python train.py --num_hidden_layers=13 --hidden_size=256 --n_experts=64 --experts_per_token=8 --d_expert=32 --d_shared_expert=64 --hidden_act="swiglu" --moe_layers=[0, 1, 2, 3, 4, 5, 6, 7, 8, 9, 10, 11, 12] --router_score="softmax" --normalize_top_k=true --routed_scale=1.0 --balance_loss=0.0161 --balance_bias=false --router_cosine_scale=14.0 --shared_expert_gate=true --init_std_router=0.0286 --lr_router=0.000626 --vocab_size=12407 --norm="rmsnorm" --norm_eps=1e-05 --tie_word_embeddings=false --optimizer="adamw" --learning_rate=0.00103 --beta1=0.95 --beta2=0.99 --max_grad_norm=1.0 --batch_tokens=32768 --max_seq_len=256 --train_tokens=292800000 --max_steps=8936 --dataset="wikipedia_en"
Below are experts of layer 6 (counted from 0) of a mixture-of-experts language model. Rows are named router (the router's row for the expert), gate (a neuron's input weights, with its number), up (a neuron's input weights, with its number), down (a neuron's output weights, with its number) and show model dimensions 0-255. Each number is 50 + 10 x the weight over its row's rms, rounded and kept within 0 to 99.
Before each expert's rows: a language model's description of what the expert responds to; "gets" lists some tokens that make up at least twice as much of what it gets as of all text. This comes from a sample of Wikipedia text that the model never trained on. Tokens count by the router's weight.

# expert 31
Digits, ordinals, word prefixes
gets: "1", "0", " (", "2", "9", "8"
router:52 58 56 45 56 67 78 68 41 59 53 43 38 49 52 74 44 54 50 33 45 60 47 44 49 61 49 59 44 72 47 42 57 61 58 55 45 59 47 36 59 57 53 53 44 33 54 63 42 61 54 39 44 60 46 54 57 51 52 51 39 52 48 53 77 44 50 51 66 60 63 29 52 42 50 65 60 48 53 55 57 44 43 51 50 40 30 40 44 47 59 44 31 59 46 57 45 55 36 61 58 49 57 43 55 61 36 37 63 38 60 72 42 53 60 45 62 58 45 54 51 44 38 43 54 67 52 56 53 34 62 54 60 59 58 45 54 33 42 55 50 47 69 56 52 39 55 57 67 46 49 59 44 61 55 67 54 40 65 60 59 39 45 78 46 39 54 52 69 59 36 48 68 35 27 54 48 59 63 46 49 48 47 64 48 60 62 43 59 47 48 51 55 29 61 38 52 35 45 57 43 36 38 51 62 64 32 39 54 48 55 43 54 32 57 39 55 55 38 53 39 41 68 49 48 47 67 57 44 57 59 58 44 54 51 52 48 43 62 61 37 40 64 42 48 65 64 46 48 60 54 44 75 53 69 50
gate1:49 39 71 55 32 48 50 52 54 46 49 39 32 50 41 59 37 55 57 59 38 55 55 42 46 34 47 38 38 39 51 29 50 49 46 58 58 52 58 66 62 47 29 50 49 45 56 44 69 41 45 39 60 45 54 48 49 41 46 38 59 59 59 71 55 38 26 69 55 59 61 60 41 44 40 44 51 50 55 44 66 53 55 68 58 49 46 64 53 43 54 57 37 54 58 46 62 45 54 46 49 57 50 63 47 61 46 35 49 61 51 61 47 48 56 57 37 66 57 49 51 71 55 30 61 61 57 54 46 54 38 61 53 45 60 45 38 60 60 61 46 59 52 51 49 60 48 43 53 61 58 49 51 50 39 56 27 47 59 35 45 65 37 46 49 48 43 39 54 46 49 50 59 44 44 41 24 50 31 30 57 68 36 59 52 64 66 41 54 46 62 60 39 55 54 79 50 59 65 55 62 53 54 58 55 48 68 43 32 45 58 43 44 41 45 36 46 73 47 70 68 54 52 35 62 51 49 42 61 51 49 43 31 38 57 55 52 74 65 61 61 50 58 51 47 37 56 64 33 47 42 37 57 63 48 41
up1:53 34 66 63 41 59 45 53 50 44 52 29 54 46 46 49 34 54 53 52 49 45 50 39 49 46 54 39 50 55 51 51 46 33 46 52 44 57 46 53 58 43 45 53 48 35 60 49 71 49 58 35 62 59 60 54 50 40 45 40 56 54 68 59 51 41 34 47 51 52 80 57 35 49 48 45 56 51 42 30 63 56 52 67 64 53 54 69 50 44 62 60 36 72 51 67 38 49 64 51 44 56 60 70 38 49 47 33 49 49 62 59 55 48 41 60 38 62 52 44 65 73 53 39 45 61 59 38 43 50 40 52 54 41 44 49 48 69 50 52 51 56 51 58 47 44 42 48 54 54 57 54 40 50 56 44 31 38 62 44 47 65 54 51 51 49 56 54 61 54 51 43 58 51 51 39 53 50 31 21 56 68 48 45 72 61 63 37 58 36 63 64 34 57 58 72 55 57 47 58 58 38 41 56 45 35 67 47 24 39 62 54 45 50 58 44 52 65 48 64 49 64 40 35 52 48 56 40 57 72 61 58 52 25 37 61 45 50 50 55 40 61 61 30 47 38 55 46 37 45 33 46 62 67 52 57
down1:58 53 48 50 49 43 48 23 49 58 43 48 43 55 51 59 47 47 35 54 48 66 43 46 52 43 53 40 35 62 65 42 34 55 27 47 61 67 60 43 32 61 49 56 59 37 48 45 61 52 58 52 59 51 55 68 38 38 47 33 49 61 43 45 35 30 47 50 51 41 50 43 50 63 29 53 66 66 53 56 41 46 36 53 45 41 57 64 39 49 67 61 47 51 43 50 66 59 44 65 66 21 48 59 53 50 39 60 51 47 54 49 64 45 58 53 49 60 54 49 34 39 43 54 41 55 55 58 56 61 27 40 53 50 62 54 49 56 41 37 64 41 51 63 47 63 54 49 56 51 52 49 36 35 60 57 38 51 33 55 48 56 46 72 30 22 72 42 47 66 55 54 50 51 58 39 42 68 41 59 41 58 40 45 44 54 53 46 48 41 72 53 56 34 49 32 65 46 61 64 63 46 61 60 54 44 46 42 48 50 47 47 33 39 41 58 41 46 43 41 59 52 61 48 56 48 62 40 74 60 69 45 47 46 57 52 38 53 61 56 35 60 51 62 45 46 48 52 52 52 41 52 50 54 65 24
gate2:54 62 47 60 53 53 52 51 34 70 48 58 34 48 26 56 86 47 17 56 52 42 60 46 37 47 46 68 56 47 46 52 44 66 57 32 61 44 59 46 38 49 51 36 40 55 71 56 32 65 49 37 56 46 49 58 44 29 42 43 61 52 47 47 46 52 33 54 50 47 58 43 42 57 67 51 62 43 63 48 36 42 47 64 59 48 48 45 43 62 45 55 53 51 63 60 62 54 59 49 42 35 54 45 59 42 45 44 55 64 48 44 47 49 32 62 48 62 41 53 38 64 56 46 47 45 46 66 63 40 61 51 34 65 42 38 48 51 29 66 51 54 46 49 56 55 79 31 41 32 57 44 51 30 46 59 42 49 55 63 65 57 60 43 68 45 56 44 48 56 41 58 52 66 52 51 63 44 46 56 60 46 36 46 40 35 64 38 53 41 55 53 46 63 44 47 45 58 46 43 48 50 43 37 42 44 41 68 53 42 38 59 60 53 39 58 49 42 34 28 41 49 69 61 41 54 51 53 39 50 52 44 70 48 48 57 58 52 46 51 43 56 56 38 54 53 62 39 52 34 35 64 49 59 45 55
up2:55 45 42 51 39 49 33 50 53 52 38 56 43 32 47 42 55 41 45 55 59 49 69 53 56 56 43 63 39 45 50 49 47 65 50 40 53 60 73 38 52 36 56 47 51 53 49 54 43 32 43 58 68 66 29 37 62 42 50 43 64 47 41 59 37 58 22 51 53 56 56 45 43 69 64 63 47 55 66 67 43 63 50 49 57 46 29 73 52 45 60 43 50 61 53 50 61 58 51 50 58 45 46 66 25 59 51 56 49 45 46 54 36 66 31 56 52 69 48 43 51 38 64 51 48 49 47 37 46 50 52 52 50 39 42 30 32 49 50 63 61 49 46 33 45 26 52 36 52 44 49 49 51 43 49 40 60 32 57 53 61 43 50 51 51 60 59 51 39 51 58 39 35 80 45 46 47 55 53 48 49 69 49 48 49 47 45 58 47 47 46 33 49 55 40 50 34 47 70 54 39 52 56 46 66 44 65 54 49 38 36 63 65 39 53 51 70 49 43 57 44 57 60 57 39 65 48 59 60 43 65 52 59 54 53 60 52 34 43 37 49 27 44 61 41 52 35 29 59 58 47 60 51 60 43 71
down2:36 69 34 46 46 60 67 47 38 44 54 66 44 45 56 51 62 53 28 27 26 57 51 57 47 32 58 41 49 51 50 53 51 38 55 56 37 35 58 52 54 55 57 43 59 63 49 49 51 35 53 38 58 35 68 48 54 38 55 63 41 24 44 51 55 43 57 50 67 32 40 42 51 47 39 53 42 62 37 48 48 56 55 50 59 63 56 56 48 61 35 42 70 42 55 57 52 39 50 41 57 60 61 73 42 46 42 53 49 57 21 55 60 53 55 46 46 41 28 56 39 52 43 58 65 55 48 51 62 56 49 51 55 49 54 52 71 39 47 39 52 42 53 53 56 43 41 43 47 46 30 56 41 54 45 68 47 68 44 62 54 55 53 63 36 44 54 47 48 40 54 41 62 55 55 48 72 52 60 75 49 47 40 48 41 61 58 60 49 48 52 35 27 61 66 63 44 41 53 23 66 61 75 49 62 27 45 45 51 45 61 32 44 52 56 56 70 38 31 45 39 38 52 43 53 49 39 42 59 62 46 52 62 58 61 55 48 61 54 44 49 49 54 48 56 55 51 49 55 50 53 41 42 47 40 47
gate3:52 45 73 33 59 32 37 43 57 45 48 51 51 46 50 50 46 54 61 55 62 40 33 42 36 44 37 49 50 51 54 67 55 25 40 62 57 67 52 50 48 47 38 34 47 51 37 59 55 52 49 56 56 48 58 39 58 38 49 47 41 51 18 63 50 40 35 52 53 36 34 48 63 52 46 67 43 37 44 51 57 53 48 45 63 47 55 64 43 57 59 50 53 54 64 49 61 43 44 60 58 44 49 54 41 49 61 51 49 41 36 44 37 49 62 31 46 71 50 40 40 61 51 56 45 43 60 48 40 41 44 44 48 45 46 64 59 66 40 35 60 34 43 48 46 37 55 48 53 49 51 53 39 61 46 47 52 57 34 39 51 71 55 41 45 47 39 56 54 55 63 31 60 36 34 21 25 67 49 46 44 56 48 52 43 31 53 63 44 55 47 54 42 53 52 27 50 36 57 76 51 52 45 58 37 35 46 60 25 57 67 37 43 42 34 51 41 48 53 52 44 41 52 62 50 55 51 52 56 41 37 37 48 24 43 52 65 45 69 50 43 70 42 58 49 51 64 52 45 50 61 45 38 55 52 45
up3:52 67 35 76 54 64 60 45 43 61 43 43 61 53 43 49 61 53 44 42 50 66 50 67 33 57 59 34 61 38 49 32 46 72 40 42 49 37 50 57 49 44 57 65 52 57 55 41 67 54 47 38 36 53 64 67 30 54 43 63 51 47 60 41 47 34 49 64 51 65 53 54 50 45 61 29 53 56 55 43 38 44 54 53 36 48 47 59 65 38 37 47 53 58 63 52 49 40 44 49 52 39 36 55 50 57 54 55 60 56 63 61 69 43 51 73 56 35 71 55 63 41 44 52 42 42 45 44 64 65 54 57 42 66 61 40 42 60 50 53 53 60 54 59 37 56 49 57 42 62 44 53 52 62 50 60 42 43 63 52 65 46 42 47 52 38 69 49 38 43 53 47 55 51 46 55 64 51 54 64 69 53 22 59 52 40 59 53 47 41 49 40 56 43 33 64 48 52 57 36 41 54 56 60 54 35 48 40 61 55 44 38 47 50 39 47 53 52 49 54 61 47 59 34 42 66 66 52 35 60 39 55 34 64 48 53 48 34 31 64 47 35 43 36 48 52 39 34 36 35 42 56 51 29 55 37
down3:41 33 65 42 67 40 52 55 40 56 50 56 50 36 59 56 50 59 53 51 59 65 62 49 49 36 68 52 52 57 54 54 58 61 34 56 47 47 68 53 54 51 32 47 44 50 58 66 60 53 61 47 51 44 45 52 43 72 56 51 47 48 40 46 52 33 49 52 40 68 43 43 45 54 64 48 57 45 57 61 63 39 49 43 67 58 37 50 56 49 57 39 45 48 60 47 31 47 34 40 42 69 53 60 39 52 56 57 60 57 61 39 51 52 62 40 45 56 58 67 38 77 50 51 62 34 42 43 54 30 63 44 06 43 65 39 60 43 48 68 58 48 54 45 43 53 43 43 47 57 65 48 47 54 57 46 53 56 52 65 65 46 52 64 44 53 41 44 43 44 32 40 39 53 41 41 53 45 62 38 52 52 58 51 54 55 46 57 66 48 48 50 64 52 46 55 38 33 43 48 46 54 48 45 40 67 61 49 70 50 68 51 64 64 59 39 49 54 25 67 19 50 59 59 38 41 57 37 48 53 58 39 24 55 44 47 43 59 39 59 43 52 49 56 41 42 51 47 56 46 59 62 53 34 54 57
gate4:57 53 43 38 56 49 46 51 42 51 53 31 45 40 57 50 40 65 54 62 53 47 61 29 68 46 37 57 30 57 37 66 50 46 49 72 65 37 35 43 57 51 60 56 46 48 60 70 59 56 36 37 48 43 34 59 52 52 42 60 46 58 41 40 56 53 40 51 54 48 40 40 36 52 49 57 51 48 39 48 58 40 65 46 55 53 43 42 56 58 52 51 46 61 33 33 66 49 54 51 66 59 44 55 61 47 50 40 62 20 81 55 60 63 42 53 41 68 32 47 78 74 55 68 72 52 43 44 50 50 63 45 53 65 54 59 49 50 52 32 46 40 63 52 49 65 51 31 52 46 49 71 33 29 31 36 51 44 56 48 36 60 49 56 53 47 36 50 50 40 54 53 45 46 36 50 33 57 55 36 47 42 65 42 48 54 51 54 55 56 45 47 71 53 31 53 52 41 41 47 62 43 52 54 46 52 41 47 45 43 44 53 48 63 50 67 41 48 25 57 54 34 54 41 41 50 53 57 36 57 54 53 43 49 55 38 50 45 57 64 40 55 56 70 58 55 49 45 52 59 52 52 59 39 54 59
up4:71 61 60 35 66 51 40 58 61 43 53 54 58 42 62 65 52 42 57 40 72 62 73 55 56 34 44 57 63 48 49 42 33 55 55 67 75 39 63 51 50 52 64 63 55 52 39 62 61 43 57 50 60 47 41 66 55 56 50 59 46 45 54 42 52 61 70 40 61 49 34 49 63 60 62 53 67 58 29 40 57 52 63 37 48 65 51 51 47 51 37 38 63 53 49 49 70 61 44 57 51 58 51 54 52 56 69 71 64 41 66 58 56 50 40 65 43 54 64 55 56 52 65 24 60 51 45 61 53 56 50 58 42 59 60 46 50 52 40 55 44 39 47 54 67 54 50 49 71 46 62 56 36 38 51 55 49 40 50 62 37 58 62 53 53 64 33 36 39 56 37 58 62 37 57 51 37 40 67 61 55 76 49 40 42 36 54 43 46 45 43 49 36 56 28 32 55 48 39 41 34 47 57 54 44 46 44 49 47 55 45 58 48 59 36 63 56 48 49 45 59 50 40 63 66 24 50 63 52 48 59 41 50 46 43 55 55 57 50 47 43 51 47 40 59 64 58 49 46 54 48 52 47 51 68 38
down4:52 61 50 34 50 47 31 38 42 46 52 63 60 39 49 46 51 60 41 43 51 51 61 41 59 61 59 46 20 73 56 56 48 47 46 63 50 56 43 46 37 62 52 62 54 55 60 56 43 61 59 50 52 54 52 36 45 66 47 57 38 66 60 31 53 57 44 54 54 59 42 31 40 56 58 47 51 49 44 50 53 31 35 55 42 65 47 59 54 54 45 32 81 41 64 34 65 48 41 56 45 59 62 44 49 62 64 31 44 45 67 36 50 47 50 50 51 70 51 55 57 48 77 57 59 46 41 43 31 59 66 57 61 56 57 73 56 45 50 56 37 52 47 48 55 40 45 38 53 45 57 57 47 67 45 62 74 50 33 59 40 56 57 45 36 38 49 48 52 54 56 39 40 64 52 52 40 53 57 53 30 45 42 45 50 53 48 37 56 54 60 50 49 67 44 31 57 47 51 80 51 45 47 65 52 53 64 54 70 48 68 47 49 43 49 69 51 52 52 47 53 38 63 53 45 46 33 40 29 42 54 54 43 51 59 45 69 42 60 41 52 37 42 48 42 62 36 41 44 55 47 43 57 36 50 61
gate5:62 51 50 55 59 43 63 49 51 67 57 35 67 49 60 61 48 38 65 43 53 38 67 46 35 59 61 61 42 38 51 50 55 40 46 32 41 47 48 35 59 42 52 63 51 31 57 48 44 62 48 49 31 57 56 57 48 53 71 52 36 51 45 61 70 41 43 51 59 50 50 54 50 62 54 54 50 47 55 52 47 40 48 57 37 44 47 52 49 52 45 48 40 56 63 50 42 44 36 64 45 46 48 62 61 55 58 54 56 61 49 51 52 67 48 49 54 26 47 35 53 63 41 37 73 38 61 35 47 52 49 61 38 63 43 63 50 43 62 56 63 36 46 50 40 66 53 53 55 72 48 42 40 35 35 58 53 61 66 43 61 62 54 44 62 56 40 61 38 40 43 46 49 64 41 25 47 61 42 49 69 59 59 71 58 48 44 40 33 55 62 56 44 41 54 36 39 53 41 47 37 56 61 54 66 54 49 55 38 50 55 61 66 57 37 64 56 66 43 52 55 53 52 46 45 58 72 61 31 75 54 70 67 46 53 33 49 69 48 52 51 52 49 54 65 31 49 57 59 61 48 30 61 62 57 49
up5:41 48 28 41 44 53 35 50 48 37 48 53 31 62 48 46 46 49 45 56 51 48 51 55 55 44 38 46 58 59 36 63 39 48 60 71 63 40 49 61 55 59 47 41 51 55 52 38 58 43 63 45 59 41 40 35 44 45 41 49 44 56 60 28 39 47 54 45 38 47 43 56 46 50 63 43 43 46 50 53 65 48 51 28 77 46 60 40 57 34 52 47 59 39 31 57 66 50 54 39 59 55 53 51 50 38 60 53 53 50 49 46 41 47 46 37 53 66 39 66 43 41 54 57 30 58 46 77 60 64 50 35 61 44 54 34 45 69 53 43 54 55 47 52 46 37 46 34 44 27 54 62 60 49 60 46 48 45 37 50 41 37 56 39 61 46 55 58 56 56 63 47 48 40 45 79 45 56 59 40 31 41 46 35 44 50 57 69 59 49 47 55 60 74 56 74 54 52 48 53 53 61 48 41 46 37 51 43 62 53 50 39 49 43 56 31 62 52 55 48 49 50 61 54 45 52 40 39 58 39 33 43 32 57 58 77 44 21 58 37 49 42 46 53 42 62 42 49 43 35 46 52 44 24 50 42
down5:51 58 32 56 57 40 53 82 48 51 45 60 55 56 51 57 51 60 53 44 51 42 51 50 56 48 58 32 49 42 57 37 41 32 43 74 62 51 46 44 56 54 37 30 41 46 50 57 47 47 61 53 34 49 51 51 24 64 47 53 34 42 47 53 57 44 57 50 53 51 29 51 47 54 52 54 48 50 52 31 59 61 43 47 37 38 41 38 47 57 37 58 54 60 63 42 55 51 60 25 49 85 27 55 48 40 39 52 46 46 51 54 62 53 67 49 47 43 52 52 55 50 52 55 59 68 52 56 45 60 48 31 31 55 53 47 57 41 53 70 48 55 38 53 47 36 46 43 41 47 52 62 41 50 42 44 63 59 50 72 49 64 54 53 61 45 51 39 54 55 53 61 35 38 41 46 55 47 42 44 62 45 53 57 63 37 58 34 60 44 41 62 48 51 68 48 49 62 44 28 38 40 52 43 56 48 75 62 67 44 45 59 51 44 71 50 62 51 47 41 46 68 62 56 34 42 34 56 50 41 52 35 63 61 43 26 47 47 62 77 41 54 47 62 64 51 45 35 46 51 39 41 51 53 50 57
gate6:32 42 39 47 55 60 47 58 53 36 61 43 51 56 39 57 66 56 58 55 58 28 57 56 53 56 65 41 61 27 52 43 55 67 46 45 49 53 59 47 54 33 33 39 73 50 45 49 42 62 42 46 60 56 43 36 37 63 36 46 35 63 40 56 57 50 50 50 51 34 43 47 52 45 51 56 60 52 51 52 55 53 61 73 54 60 38 42 52 37 39 55 50 64 66 56 43 46 50 51 64 58 30 44 64 61 60 50 52 43 59 50 51 52 70 53 50 58 69 57 48 58 45 37 66 58 50 57 51 51 40 54 28 44 61 50 51 74 55 66 50 42 51 51 48 24 52 59 57 61 54 33 46 57 33 40 40 45 39 55 41 56 52 65 53 61 42 50 36 35 49 54 52 49 48 41 45 51 41 47 50 68 69 50 44 50 44 45 50 48 70 38 45 32 64 32 49 62 43 36 67 44 64 61 52 55 57 55 53 61 73 42 35 50 63 27 46 64 51 41 54 46 36 56 39 46 64 39 47 42 33 33 39 68 57 52 39 60 60 53 57 41 48 36 57 32 47 70 56 43 57 51 51 48 55 56
up6:43 48 44 59 62 60 42 57 45 44 73 51 47 37 42 60 54 38 58 68 53 29 53 52 59 57 62 50 62 44 49 57 50 73 54 51 35 50 54 39 44 30 46 59 55 36 55 55 49 58 26 49 64 65 40 46 46 57 46 60 38 80 26 58 58 40 56 51 60 32 46 53 35 55 61 50 70 54 52 63 53 56 55 60 47 54 50 53 47 46 30 55 55 58 47 62 39 44 50 56 50 52 43 55 63 63 53 41 62 44 54 46 47 61 50 50 54 46 53 70 45 44 34 45 68 51 58 53 51 42 56 57 48 43 53 52 61 49 40 59 62 36 53 54 43 34 63 64 45 51 50 74 41 46 34 31 58 49 38 68 45 51 40 74 58 45 37 38 40 40 45 52 50 58 48 41 31 34 46 53 50 61 66 61 53 44 56 50 47 42 58 32 51 51 54 18 51 56 43 45 62 39 70 52 64 60 54 47 49 54 51 42 50 46 58 36 57 61 52 55 49 40 43 47 44 51 60 42 56 48 45 40 32 60 44 53 39 67 41 54 68 51 35 46 52 50 41 59 42 41 43 49 77 52 61 26
down6:55 55 38 37 52 54 64 37 51 51 79 46 57 55 63 36 44 59 63 58 52 65 58 63 51 60 36 46 66 46 31 55 31 60 40 45 49 50 55 49 48 37 57 47 46 43 51 41 57 54 52 61 41 54 60 60 52 56 45 53 55 57 46 42 65 46 54 41 52 71 48 49 53 57 43 26 64 74 43 52 42 29 63 44 53 53 50 51 48 44 53 38 40 56 45 37 57 44 61 89 60 36 48 49 53 53 52 44 68 56 48 48 51 47 44 50 44 52 67 44 45 34 40 46 47 46 56 47 46 55 55 53 70 49 39 49 39 36 41 40 59 34 47 60 48 44 51 35 66 32 49 38 59 53 48 53 33 60 57 53 48 43 56 50 48 51 58 53 47 46 74 47 56 52 68 66 16 46 52 52 60 52 46 47 32 50 47 52 61 40 56 55 65 54 45 47 38 54 45 64 46 41 54 47 68 62 35 43 55 39 50 35 32 38 32 36 58 47 76 64 61 50 48 44 41 42 44 56 52 26 53 68 46 38 37 51 53 48 35 64 57 44 46 68 46 32 51 52 58 42 47 49 56 48 53 52
gate7:52 45 51 40 55 41 51 58 61 47 30 41 67 37 69 49 67 56 54 48 39 42 59 57 50 57 43 64 52 53 47 42 61 62 40 51 53 57 42 36 55 66 50 47 51 48 55 62 40 40 56 52 46 38 62 64 66 56 45 50 43 64 39 57 65 38 44 37 45 34 53 28 61 54 52 54 45 49 41 63 54 34 54 63 70 34 54 47 41 59 60 56 37 47 39 46 64 36 37 49 57 42 69 48 56 40 54 44 38 45 53 70 28 56 52 43 45 42 28 53 55 35 43 44 52 47 36 38 44 52 59 59 55 68 60 26 43 51 44 48 49 56 53 61 42 38 48 46 53 39 57 48 48 40 52 60 49 48 67 51 30 52 45 52 32 34 32 51 65 32 50 49 52 51 29 47 62 54 41 42 63 30 57 55 63 61 45 42 63 47 32 37 50 42 67 50 56 50 63 36 54 51 55 56 61 58 27 47 58 57 66 50 52 55 76 53 48 53 45 48 53 44 60 59 43 51 64 63 30 56 50 71 51 40 54 35 56 48 51 41 32 53 54 66 48 62 33 35 58 48 48 40 56 57 53 51
up7:39 51 63 52 49 54 45 48 50 52 35 57 64 51 58 43 51 47 39 60 38 41 49 43 62 33 41 46 57 48 50 55 41 54 65 46 60 54 46 53 51 58 46 56 50 72 58 48 54 45 56 53 49 52 48 41 45 54 37 65 64 49 48 66 59 49 44 53 39 24 58 57 60 53 60 53 39 30 46 53 64 53 41 53 63 34 43 42 72 48 68 50 72 42 54 48 50 42 55 57 52 59 49 35 58 59 44 49 23 35 46 69 34 60 59 34 40 50 57 69 39 52 60 44 53 70 49 51 60 56 56 50 38 56 56 45 47 51 59 56 45 54 41 63 44 45 44 33 44 61 46 51 37 63 48 58 46 46 37 70 39 54 58 41 25 54 33 50 47 47 61 42 36 50 58 55 60 53 53 53 37 45 64 53 62 55 61 43 59 36 41 30 39 43 67 59 50 52 67 52 40 41 53 52 72 60 58 45 72 66 59 44 70 54 52 41 53 57 72 68 29 47 54 45 59 53 43 49 32 43 50 27 36 42 72 46 55 43 39 60 45 46 39 55 40 52 41 52 69 45 67 50 47 41 56 57
down7:40 53 35 36 44 33 27 51 47 47 57 53 49 50 57 52 66 51 51 45 56 57 52 55 41 41 47 67 53 56 48 45 46 44 49 46 47 52 40 49 60 57 44 53 34 57 69 61 66 36 70 46 37 37 61 43 39 29 54 43 64 51 46 53 68 58 63 50 53 50 55 56 57 41 42 52 48 57 39 79 69 39 43 63 80 73 30 53 43 46 39 44 47 51 43 66 31 48 50 57 48 48 75 48 70 47 55 57 53 49 47 54 54 47 46 47 18 43 38 55 55 59 50 50 45 56 55 66 44 45 52 49 52 48 29 56 79 51 58 43 49 48 39 40 60 54 43 54 56 52 36 50 41 65 54 58 55 65 21 42 58 47 53 49 44 59 52 52 52 46 51 52 26 52 39 45 54 49 55 59 43 44 54 54 51 48 54 43 65 35 29 53 60 50 47 53 54 54 55 64 47 41 31 55 44 49 59 48 50 57 50 41 49 50 63 51 38 54 48 55 40 49 51 48 56 51 52 48 59 74 52 37 47 55 43 59 49 56 34 60 45 70 52 51 49 35 42 16 69 58 60 42 52 50 66 55
gate8:46 48 30 49 36 47 64 47 43 51 35 62 37 57 66 40 42 50 58 55 42 45 43 34 43 40 48 37 47 56 54 41 47 59 43 50 41 60 46 40 41 50 50 48 43 54 20 53 49 67 59 67 58 58 32 65 51 53 64 41 58 44 37 44 44 52 42 67 56 51 51 55 52 63 31 54 31 55 52 47 30 68 33 41 55 63 38 73 40 41 49 41 60 46 49 55 54 33 35 55 22 45 43 29 54 47 63 69 46 47 48 37 52 51 43 70 36 62 55 42 39 52 47 56 33 59 58 34 52 45 58 31 55 39 52 60 46 66 64 58 48 53 38 52 52 40 53 53 58 44 53 52 54 57 59 53 50 36 34 35 57 45 59 52 63 61 66 51 51 43 52 63 50 48 54 56 51 54 40 61 52 33 61 55 53 47 36 58 57 64 48 46 44 37 42 59 49 56 44 49 42 45 49 46 41 44 33 46 47 46 48 34 68 43 39 66 63 39 56 51 31 58 61 44 49 49 61 56 62 45 51 43 53 66 45 78 53 46 69 53 41 47 62 42 44 45 64 39 44 44 63 65 50 60 49 31
up8:41 53 55 55 65 51 48 40 55 62 52 36 59 34 39 48 57 37 55 52 53 61 36 43 76 55 59 33 41 60 36 56 49 47 52 47 71 54 53 66 61 68 35 55 56 47 68 36 46 35 33 52 49 41 55 59 47 44 40 67 54 41 63 48 62 58 35 52 48 44 50 54 53 41 51 49 65 28 32 52 64 48 56 55 43 33 55 51 48 54 42 45 39 35 49 52 48 55 64 50 65 67 54 55 50 53 30 35 44 47 43 55 62 47 56 41 44 50 34 57 52 49 46 45 75 49 52 56 38 62 38 45 57 50 55 40 53 55 47 61 48 54 78 50 49 46 41 58 36 54 38 63 31 61 46 45 58 37 63 42 67 42 50 46 51 42 41 47 43 32 32 43 44 57 48 50 59 43 67 38 34 50 37 50 46 73 56 49 45 51 51 58 40 55 54 58 52 25 56 54 53 58 58 44 47 46 49 15 52 32 57 46 46 67 46 46 39 61 43 50 57 55 53 35 65 62 39 29 38 67 55 54 43 35 46 50 41 48 40 46 46 51 54 52 67 47 53 58 49 37 50 27 56 64 48 44
down8:41 47 42 47 66 54 56 43 39 54 60 37 56 54 39 68 44 50 53 39 54 47 37 43 48 50 66 48 52 61 52 51 60 60 63 41 50 54 50 46 53 45 57 48 53 60 53 61 42 44 63 54 52 67 34 52 47 59 50 65 52 20 52 65 51 54 58 54 63 43 37 36 60 63 38 42 41 53 45 26 36 32 40 43 39 36 67 43 49 52 44 50 40 51 47 59 50 60 61 49 58 43 40 47 38 53 49 54 44 50 41 49 52 49 60 46 51 48 59 59 31 39 46 43 66 45 39 72 22 59 47 38 46 59 53 42 45 53 48 73 43 53 65 52 37 37 39 40 45 31 55 57 68 55 38 46 28 47 42 38 60 41 60 56 57 42 50 35 34 55 30 53 58 43 52 48 54 66 52 44 50 47 48 53 61 38 54 61 29 39 56 47 48 56 47 37 31 45 61 45 75 29 58 48 45 41 66 48 58 48 48 65 61 47 74 48 51 55 35 59 39 64 48 36 41 50 57 63 47 46 54 57 53 38 67 36 32 47 31 46 60 49 43 45 70 53 60 57 67 46 60 61 57 48 46 37